{"d_model": 192, "activation": "quick_gelu", "router_z_loss": 0.001, "vocab_size": 21550, "norm_place": "pre", "init": "normal", "init_std_up": 0.023, "lr_head": 0.0387, "schedule": "wsd", "decay_shape": "sqrt", "batch_tokens": 131072, "dataset": "wikipedia_en"}
Below are experts of layer 5 (counted from 0) of a mixture-of-experts language model. Rows are named router (the router's row for the expert) and show model dimensions 0-95. Each number is 500 + 40 x the weight over its row's rms, rounded and kept within 0 to 999. Numbers have three digits each.
After each expert's rows: a language model's description of what the expert responds to. This comes from a sample of Wikipedia text that the model never trained on.

# expert 23
router:463428461560503462518478556564495478460486474579493566518460551482463483484526471456533564490548481417526492449445484495480468464453547466489478552451468472531511501543552526443433517555535582475527477497511535465530435467486518496508475477450499507484482411462533463441447431482483506431
Description: Taxonomy and description words. Title-closing " =" markers before genus descriptions, and descriptive words in species articles, such as brown, white, painted, marine, -idae.

# expert 24
router:459462458541476505481561528522488504436477444525455499574515532477503522485553472471501554512561480480611500502475510484534433442447488487473471495488446423532513488511520464448459506529466566481540460503540513490490447452498493440504439449417527477425494466454542460451456443507441496465
Description: Line-initial markup. The first character of a new line after a blank line or table row, such as a table pipe, a heading = sign or a bullet dash.

# expert 61
router:455419493557527518571499488540470528511507436540441540546483555508485584485514488439548533482496477441481531437428524470517446486449558508426395533532457449514515455435500477461440484524493539462489468507496524422479470382468520455518485496485570492463516435469499426447493490509477519470
Description: Linking prepositions. The prepositions of, for, by and among after nouns like part, one, end and member, as in many of, known for.

# expert 31
router:473462469566473508511523501523472514505430475558497506534541484499453534485572477462499561530510468467498538503454481437518424442486499467476466506521441443574499447472530516461402483508472567478442498539538514486506423461440546437521478441440529527443480474441498444456469431483444567458
Description: Year and season digits. Second half of year spans like 2010–11 or 2006–07 in sports season text, plus other year digits and sports team names.

# expert 17
router:462470499579477467488497519518473500419455407533493463493540513511438534457491487476499518449496476433584522482431483503569456435515546423491475509515461454552479496469535552434501468563455536485564457493491505472453455445471494488492483451500525497463551429483550470456441490538445496459
Description: Infobox field labels. Field names at the start of infobox lines before a colon, such as Country, Coordinates, Born, Binomial name, Genus, Personal.

# expert 47
router:500449466538501478498522507521488508452486504517495516503530503507458557516523460522481534536487468492532507497476456475508439439554511424485409543485450420518475491469574500416399496541494544538441433559548455440536441455455540481531506469472559541461526414437517450419544454448458506458
Description: Consonant pieces in surnames. Middle consonant pieces of surnames and proper names, often in sports tables, such as ch in Molchanov, Merchants, f in Monfils.

# expert 35
router:475435497550446510499510507526470476465487499503523528533503548502478519503545469415505544501517428399546527512431451492565451452482497471435401526540422460524494506529525507493476473517524515468513493531531518466494466430446473466521473465430528525472537457469538466472461452517469522422
Description: Definite article the. The word "the" inside running prose, mostly after prepositions or verbs, such as of the, measured the, represented the.

# expert 42
router:478418493531490482491528446518496531483451460540526560546484501458453536511530456501485544442549463467519552476431492482473469464527481470493465537482438474527495448535512550516439491532453612461471491548488459480441450437454550491526488468480515470429513465475541415470519438455471554458
Description: Coordinating and in pairs. The word and (sometimes to or or) joining paired modifiers like Middle and Far, 18th and 19th; also geographic nouns like country, region, city.

# expert 18
router:481454481568489487523552523540476487462444474560509457529492504448457499473548440461544543531512459439533535467452472494493442433482480461473463532477425457536477466466566463455445527500530560497444465484526508504556432450453525480565455485452525499462477476433502434435438452529417556449
Description: Mixed table cells, languages. Pipe separators and digits in award, cast and results tables, plus words like English, French, Best and Office, and a sentence-final period after display math.

# expert 12
router:469433489558547444460526527506434528506515508572520483522524509528426515476539478481517574511544476415492488501474484451541450454449546502458426540545432435509440453509568570482482530522498516487551492510508496496540451390442528441525477481487577493468498472469504452419453482496454516456
Description: Relational prepositions. Prepositions after verbs, nouns or commas that introduce a partner, source or means, such as with, from, to, between, against, via.

# expert 34
router:492446476566475482540540522548468496458450459548508452527488507451454501488547431452550559522508445436531536468448452494500441436480474456467449539482435461521468454470562479448439513518528562470467479490522496513550433451454510461566451476450525504461478474435502437432437444537426559445
Description: Table entries and place names. Table cells and names in sports, election and station tables, such as Cheshire, Toyota, Arena; also pipe separators and digits.

# expert 60
router:478443537562461447524497525538451524503463485508483525530485542519483537512541423448522536501529429423559470490445507492480428422489482475471475546537442447520443480444515546489461515537511549492542449462516497437482438428452496504536514426441522471479519465456503455409522464511433513465
Description: Field-label colons. Colons after labels in infobox-style lists, especially taxonomy entries such as Class:, Division: and Family:, and Born:, Label: or UTC fields.

# expert 9
router:492451479567475486538544524546471492457452466550505448527492511460455495485545431453551561525509450440530537472452458487507445437478484461468454539479433460527472452478564480449437517518534563475464474487523493521552436446458513462564446474445526502463482473440501435433436441533422561447
Description: Table numeric cells. Numbers and number pieces inside table cells of results, scores, times and election figures, such as 57 in 57.35, 5 in 5,380.

# expert 19
router:487444482571467496531533535562463494448465464543507454548482499457456496492547427440544555531516451444533545465442446502504436442480492471474449532484436465524466450478563488452442508519516571468469484478519492513548429452452520459561449478438528508467490474441511430430433453534414558449
Description: Multibyte script bytes. Byte pieces of Japanese katakana, Chinese, Hebrew or Cyrillic characters, plus blank table cells, day numbers and months in wiki tables.

# expert 39
router:492471500544471468487510501523460526457449475501505560550493525508487544492512453471467524480529461436513536483459502505506434440463469470460441551450451407596504447454539476466438524546472545479520494470522525508507432449451526475483499477484541516444511461419502430446445441516441542456
Description: Dashes and media nouns. En dashes in ranges and medal or event labels (Gold medal – first place), plus nouns like album, film, band, novel.

# expert 32
router:463454486544508440478471475509444536446509467486492520534494522516481569607481438494461547549541500479518465508485502442551440493488486428467414492570473438543516451522536484470461571585502542485445505465564526479415456409476513461551475443527562493488488462439479456461519503536441545482
Description: Mid-word suffix pieces. Inner and final pieces of common English words, such as ic in caricature, ising, ised, ated, plus the word such.

# expert 11
router:486451482563484482539544528545468488454456460548518442529490504442463496485542431453545560524503446444533535467454452499502441435482483455470452544486441465533479461476566484442436515517529563480465479478520495524548434457455516464568455487437528498467480475436516434430433436534422551444
Description: Nationality and religion adjectives. Nationality, religion and culture adjectives after commas in lists, such as Indian, Sikh, Islamic, Israeli, plus year digits in tables.

# expert 5
router:454458490587469464460569477528484476454482455482545496519498518493464492489547452455547500428527462419507515479486505501538452424487506443477453575483453482515505499486571515447473545563505587505538480453499539495480452441527492468475497453464506498482545474458511436449503426515494506473
Description: Unit and superscript tokens. Units, superscripts, degree and prime signs in infobox data lines, such as km^2 density, m^3/s flow, coordinates, lb/kg.

# expert 59
router:458469501519493486510587587557474501512459511525448507517515520486475532586569454455506595507566451456524532449418422454528471426460551428505474512493466418494419473469585536464470437537504596509518430543571542501544437494482481498476481481465552454459493416444455460447470489547464552468
Description: Capital letters and regnal numerals. Single capital letters starting names and Roman regnal numerals after rulers' names, such as William I, James I, H-itchcock.

# expert 49
router:487445477566481482544545529546467493456452460539516445527493507452452496484547434449547559519509443440526542474450452490499440439479483457464452538488433460523478458476563475452439516515532561475469479480519493517552435452455508456560449474446526505464483475439506436434437444531425559445
Description: List-entry places. Place and university names in table cells and lists such as Cambridge, Somerset, Ukraine, plus semicolons and blank cells separating list items.

# expert 2
router:441444492539505469578541509488438500468462453518452555572515534522445562552468490482502521443490458456506472441482467493561452479503553487422443543538454461557494484535502546510472506528471515492539511488512465439481448434446533496521443450492581498470537414455527470473494501503491546467
Description: Comparison and linking words. Conjunctions and comparison words joining clauses, such as as, while, than, and, also, like, especially, often after commas.

# expert 56
router:492449485567480482539543522543471493457453468553510449527493510450457502489549434455547558522508449440532537473451460493499445436478481455469455538480433459523472454468562478451438515518529569473467477484522495515549432448452512465561450477445524502464481477437509438431436444535425561448
Description: Cities, streets, year digits. Completed place names, surnames and nouns like Karachi, Buddhism, Street, plus final digits of years and statistics in tables.

# expert 28
router:490415523548485498490532567495475490488427501510521480502487546502445486480510501457515497567486438440549532466475475492484452480458539422493494513534414446492490448451552466403490555542475528510495481543539520475536435436441494450527429445478527518443553445419499413436509475516459579446
Description: Time and career nouns. Nouns for time spans and roles after first, his or a number, such as first time, three years, his career, season.

# expert 40
router:445440497573498481492546550519442503455468459536485494510491517459474507488575445476510539484499457394542528493458487493513432465504511472494476519510427436542490459531548516478460472516477551453523416517507471467528418456474514434524467452423577521450530470448509451446448477551439531432
Description: Sentence-initial prepositions. Capitalized words opening a line or sentence, mostly In, By, At, From, Since; typical of infobox lines like In office 1886 and In 2022.

# expert 21
router:445448506533503504528532547530468504479499511552517536512552497519474471509527489421522535440544480453514471533443453461538421455478447484461420537527462426518467423505547520427472502485529516493487531522573516447553432442471532449545463470457504436461483484441516431460443492540479564458
Description: Event verbs, following. Temporal prepositions and past event verbs in biographies, such as after, during, won, announced, and "following" introducing lists or station tables.

# expert 0
router:499431474569455489545516513529466500450446450540480489536507533448467524507538416436536536532532462440504543479455429461494443425484466480456453514501436444513475450490549487463441506545508542457506482489539517489533448434473520439557443488430567498450488470438537443425446447553436566444
Description: Score dashes in tables. En dashes and numbers inside sports result tables, mostly win–loss records and scores such as 14–6 and 75–79, plus season years like 2009–10.

# expert 8
router:489447481565477485537544517549467496457455461552508444529491506457456493487546432453553556522506445437527533468450456491501445441483486455465456538481437460524472449471559476450437519518531569476471473487522496517552433446458511464559455475441526507459483475439504437428439444530422559449
Description: Table cells, name endings. Column separators and decimal points in numeric tables, plus middle or final pieces of names and military units, such as Corps, burg, Wongkamalasai.

# expert 45
router:494446486549480450507509523493453449457452491527451517526500520474490499532552441432483556467516448471528451476489495526561433456479506444475453507500429431539478431526532500442481489537520487457543454466490488464487434445469458441555451501464529476474536489409553430455476492475409539447
Description: Table header cells. Pipes, separator rows and header words in Markdown tables, such as Total, Votes, %, Team, and column numbers.

# expert 6
router:450418508559461457487486531543484461454479450543498497515496467521470520504529409457531552533508500467502518453470472495480433429462520471507464502482426420525460522454594476428474499534521577473537474480525562538429433451450473524535531466451498487488527465448544440428497409498446502447
Description: Institution name words. Capitalized words inside proper names of institutions, events and places, such as National, International, State, School, plus the suffix -est in Everest and hottest.

# expert 52
router:481447480570486498532549534544466469462456478546501442519487489449454483477566445448548555529507457442526536476451446491485446446487488444464457529473431460519480461474557489468446507508520566483472472488526487512533435453463518471562450486432530494447479480445517425428420431534420558452
Description: Names in tables. Personal name beginnings and lone spaces in table cells and lists, such as Wang, Kumar, Norman, Nikki, and spaces before years.

# expert 43
router:476451515564463463511567509531485491465478482521495546524548548517455533523488468482532538499560478449548507487447433477541430422448513402480486523464467464560481415476532535430439504501463534438495515493520516460489463453449547468520496431494528466473541470437496442441441468540464566434
Description: Plural group nouns. Plural nouns for groups of people or things after the, two, other or several, such as people, players, children, events.

# expert 7
router:474453477567479460495563543551434486473455484530478479544498492492479511495577434453530551506527462454542487490475467482524440434480476443484449552489440449503465481494551526445434520510537570493461484448525493506506439458462495445505475487452507510462491472414535437436434452544447544461
Description: English given names. Male first names after by, son of, brother or a comma in biographies and squad lists, such as Mike, John, Richard.

# expert 37
router:469477478532526478568528494516479498451436442540488513557482479495485559561526490515493541474549488459568502502471451491567447478515537432452422492452433483514497445491537484465446516592444498444473457512576499463465423478488504500530390409479545508475546465469495429452525472575474542452
Description: Word-initial fragments. Second piece of a capitalized word split after its first letter, such as C-han, J-ul, G-ib, in names and headings.

# expert 46
router:444464504558503486499508468528461484451461468515476485571508510532424497496491442495531502449569466455536544496483526491540433480516490477432433546504451471514501469539533542478458491592494542504510483544530493480458446448485500526511459502483510459467514468484504449455478470497456524449
Description: Units and coordinates. Pieces in measurements and coordinates, such as ″W, ″E, /sq mi, ^{2}, the parenthesis in 1.87 m (6 ft; also mid-word fragments like mish-ap.

# expert 44
router:490450481565470480539542523549471496458454463553508451532492502457463494483547430454548555529504449435534535469452452491498445434484484455468454543477439463527475455468558477450438517516532566479471472488523498508548435443456511462563447473441530500461483477441504437428433444534423561446
Description: Place and field nouns. Place names and subject nouns ending a phrase, such as Lancashire, Wellington, Medicine, army, plus year digits and table pipes in election tables.

# expert 22
router:508405515538534522562497496609477465505514437554478493510540565464460512495515479495459524499511469427513513495466475473483445439480477501437440551543452420536490464516559530487435524534522524470481522435515504485482443416466520425546485514501539484508490488451472471431527462528468570470
Description: Location and topic prepositions. Prepositions in, on, at, near and along after verbs like based, located, released, held, focused, such as based on, released in 2025.

# expert 55
router:518461477524494454516532540537462481450440501501495504502501514511432570472520484431521534475565428421504477439460448495512425444488492471500468520442433471531459491498548479478455465518453514477522503499521481501502422438509492474500507452520541511470522438477483450454447483511459562484
Description: Copula and pronouns. Forms of be and have, and subject pronouns he, she, it, in descriptive sentences like "The event was part of" or "X is a".

# expert 15
router:477435492564510408496555514511402510412480472514524552538491527479510490534562444477506546517533503458492497493491445462549414474514496475472469555531426452480497506505517542464437517543462548486479429522525558479516451459475519440473495505484571488405425484446511454439454482510478542486
Description: Space before years. The bare space token before a year or number after dates or "in", plus word-initial stems like re, inter, inc, acc.

# expert 25
router:459459490556527518555514504559477483463457489533511429528498504464473551530550450481510526539495461432525545503476472484511447437541557439463438535467448461481492469456552476469459539513481552473475464479512486531536421430500468459554474488463522513454497487440513453422479507513464512443
Description: Mid-name word pieces. Inner and final pieces of foreign surnames and names such as -dóttir, Betancourt and Bastian, plus hyphens inside ISBN numbers.

# expert 4
router:488455468565480477541545521536463506455457462562507447539488504454449500483556436449548558529496459428526535471466452487505443440494467456466448532494434459528470451474566459450432517513533563472484471483519494523548435442449513464560445467433527500457490476435499434434450440518428564445
Description: Number pieces in dates. Number fragments inside years, dates and measures, such as 20 in 2023 or 2026, 4.2 L and 360°; also word-final pieces like ure in littérature.

# expert 3
router:474422495566457478533519550520435483458479458521501496527509511530430506473546463439515566472540498432557545528487472493486428431492506479492492481521465406530441497509536489453478494553499559468552480480518537494502452452461530497506463453454533487452484411436499437428440467513429516452
Description: List item hyphens. Leading hyphens and line breaks that start bulleted list items in infoboxes and lists, plus list-like state verbs such as located, remained, joined.

# expert 33
router:483460472557483514505483564505444500503465469558498519486466540535456463525526451480511567520496469449537502472429475486496429452490495426457439557517435446554459487534556517470463496519483530495476435465550512507497439430465472489501435472390580505461549465447537440463483467527466571455
Description: Indefinite articles, determiners. Determiners starting a noun phrase, mostly a and an, also The, his, another, as in "was a British politician".

# expert 20
router:487450464573520470510505527530461489431472446495458505535519542507485549493509465445466526518546444440507500477472511495498456480461528479431483551524403412545460435454571526485428465507497515460441463513522527498503415471457517495502463482484509530466503475447528461465453501504462618469
Description: Opening quotes and brackets. Opening quotation marks and parentheses starting quoted reviews, titles or asides, especially after "wrote that" in music reception sections.

# expert 10
router:493433484562457505527587495519459495488463437496494484503554516530442502528548446489473546496537458455532481495442494459503452477505490464433461550534418464577442459465559523489458499553508546478483509501522538490466434467482520482515433465469521517485531457416495450446468479501439555447
Description: Closing quotes, table values. Closing quotation marks and parentheses after song titles or quoted words, such as ," and ."; also table cells like Total votes, n/a and scores.

# expert 13
router:461440510539502507482517496535473542476455454549473555537543507466439543482602458445502560503530454431508511454456427479489457448514521483468448524522440463490489483534593524456447460536476557436512474538495530480547443431491453500516488483431489516465459480464549432432495442497472511483
Description: Place-name commas. Commas after a city or state name, plus the following U.S. or state name, in infobox birth and headquarters fields, like Seattle, Washington, U.S.

# expert 48
router:466430510548501510518563552516438477490470428551516534553532511505504470510482466447482534501520480451517542405463499496527448467561483433453457501517462447502429456475557497508446542552507556486514496513483492450500458457467495481533444467543571517438462458463517464457467444546451563483
Description: Verb and noun objects. Verbs and abstract nouns following to, in, of or for in running prose, such as meet, take into account, patrol, in front, favor.

# expert 29
router:481452471537507507552543515511415476435499485499554553494471511484465481499498441455504587452545471458484515462464486513500448482460569461442459493473454443550426414506565515521446461489484482442534527528497449434534456415428502435508476446453519540501479441468555428483545482505475516426
Description: Clause-joining words. Commas ending introductory phrases and words opening subordinate clauses, such as that, which, who, when, but, where.

# expert 58
router:488432429551502500573512505524492470426430468523482564560478547523482539513488500460535557503519417457515543520445470439506448463505507471487464509534417468523503438541533502469422463533460527449520501556554480421493459455472524490531444433412499505459518444445519442463534493464494537472
Description: Adjectives after the. Words right after the or a, mostly superlatives and ordinals, such as only, first, most, largest, own, latter; also years after the.

# expert 41
router:509452484580507495548552533550405463485479445531548483506458503462441499521514434476493578477525423446500560453468465455504445480471490430465477546460444456509461483435543455472449487507521514488522435528516511491473425458444524479555424429444532508468485463434525460429515475529428543473
Description: Negation and name fragments. Quantity and negation words such as no, any, little, including chart "no. 5", plus mid-word pieces of foreign names like Mas-raf.

# expert 26
router:497451475565490494543539544537470478455444469548503447526498512461457488490538429452563550534510447446536539478453462497509444432482494458460453539463441471524474457487564473456442518515520567478480467505523510517557434451450521467553451467443527495465504472442487431430426448532428555444
Description: Name and country starts. First word pieces of names, countries and places in tables and lists, especially Man, Son, Boy, Algeria, plus semicolons in year lists.

# expert 36
router:454453502570477493544540541522481457460468454517495484527541520465478469505587455500494546513491444456542532445447468509511432480510506464477459546466453457532424460507535461461401459520525543475533443485483503454501437463488529504501465488452535480456467451446486437456509492496464513451
Description: Dates and fight records. The space after "on" before a date, the -S of hyphenated compounds, and cells in tables of MMA wins, election parties and athlete results.

# expert 27
router:489453483571481488540538526549467492457448467554501453526491508455452488493546439449546558526507449443526543467451458497497435427482481465475459538478432465525467452476561477442440517510532565474474481486525496522553430445456520452561453469453519501458495472439510430423447434540424556450
Description: Sentence-closing punctuation. Periods, closing parentheses and row-ending pipes that end citations, sentences or table rows, especially ")." after years or credits.

# expert 14
router:491439464562464486534550518532468483453472470555507454517521504436452490494544438471519556539526456447529518468464462497498445445459489465459455520467446450511475459472556488457439508515521565470489483481522487530548423443441486448543433473453516510468485475424505434427450452528423565436
Description: Table separators, months, names. Pipes and ampersands between listed names in tables and credits, month names in dates, and the atoes ending of Rotten Tomatoes.

# expert 38
router:455450491569487469472540466538452475441472463546526492520502489537449483501561449448518523523532458435575536489463507476546445463494481453450479538503434479524495478454549499415437471527479546472497451524545534479510429429498520461541449483457572479496469461428464434436462442536459536449
Description: Prefix pieces, foreign articles. Word-initial pieces like d after hyphens, und, em, inn, German and French articles (des, der, les), and score digits in sports tables.

# expert 30
router:486451520553499444495555559525477511455447459591499465526515538467444493500551432478552520547537442459500555474449490525504452450514481465475455555501413472533480477515580466458466528523518572454484472477514508495495436447459523459525456495441532489438472483443524453443423467522439530445
Description: Units and census cells. Unit abbreviations and numbers in data tables and census text, such as mi in mileage conversions, Pop. headers, percentages and digit pieces of years.

# expert 50
router:491479487537486517491521544540462478449435487552488520516521495478419498492567454452504542529480422459528487490454471491493440447472485449518435553535438475510478450500548538444442474496528549477521467482533517475481430447477490447573495494373503505478489441454482438413523496486477527457
Description: Surname endings, club names. Final pieces of Slavic surnames (ov, ević, ev) and United or Town in football squad tables, plus zeros and numbers in table cells.

# expert 57
router:491455476569478483546546544546476487453461471541499466525488505446453493481558443444548560533506441438528531462454470489501445440476478452475449539472429457543470455474561464458434512522536556490463476496525495525541438455450531457558453480445510490455504478434499431433438432535425556445
Description: Name and word endings. Final pieces of proper names and titles in tables and text, such as -ary in Expeditionary, Glossary, country codes like BUL.

# expert 1
router:490449484566483481541549523544471493454454464555499447531494507457457493478550434451549559523508448438532534473448452494503446437482480457468453544480434461524472455479563475453438521510531565473470477486524497510544436450456508461559448475448527508466486470441504436429425450540424559449
Description: Table cells, pronouns. Pipe separators and dash placeholders such as —; and N/a in results tables, plus possessive and object pronouns like their, his, him.

# expert 54
router:490449484566478482541537524549467498457453461549515452531494502451458495485548432449547557525508448440529532478449456490502440436490486463462453540477433460522474456479561479454439513519535566466471476484515501512552431450455512452564454474445528505464487472439495435432433446537429558451
Description: Names in list tables. Proper nouns and numbers in sports rosters, aircraft and results tables, such as Wellington, Arsenal, Williams and 19 or 40, plus material words like water and gas.

# expert 62
router:474458478571521445496508471520488484463417487572490501505538494477456562549537448513492591520521473468502511485490509457518465459477498439492469512499455459501464438557520462455423443551440555500475446487572575464493422454471506483509501462493492495492496461448514442440497454480454514485
Description: Compound-name b pieces. Pieces starting with b or d inside compound place and personal names, such as Greenbelt, Fairbanks, Macbeth, Caleb, plus hyphenated capitals.

# expert 16
router:515470527553530492500515496548439463430447503549502513553534486478495517563534459502503610544481487477557455525490475453496435467497558485417399523451456500479487438460550472499465473532458547479471427466515488474485427443454497484504499461490524499449480498431479420474502489552477517464
Description: Mid-word consonant pieces. Consonant-cluster word pieces inside names, such as qu in Rehnquist and Shaquille, sl, gr and v in Kvitsøy; also plus and minus signs in sports table goal differences.

# expert 53
router:490446482565480483539542525547469497456455463550507448528495505453456494486550432451553559522507447443527534475449457488503441439483479458471452537481435460524473453476563479450439518517530567472470474488522496517550435447455514465562450476444525505462486473441509438432433445535423562446
Description: Table cell numbers and departments. Numbers and years opening cells in wiki tables, the row-ending pipe, and government words such as Department, Ministry, Administration.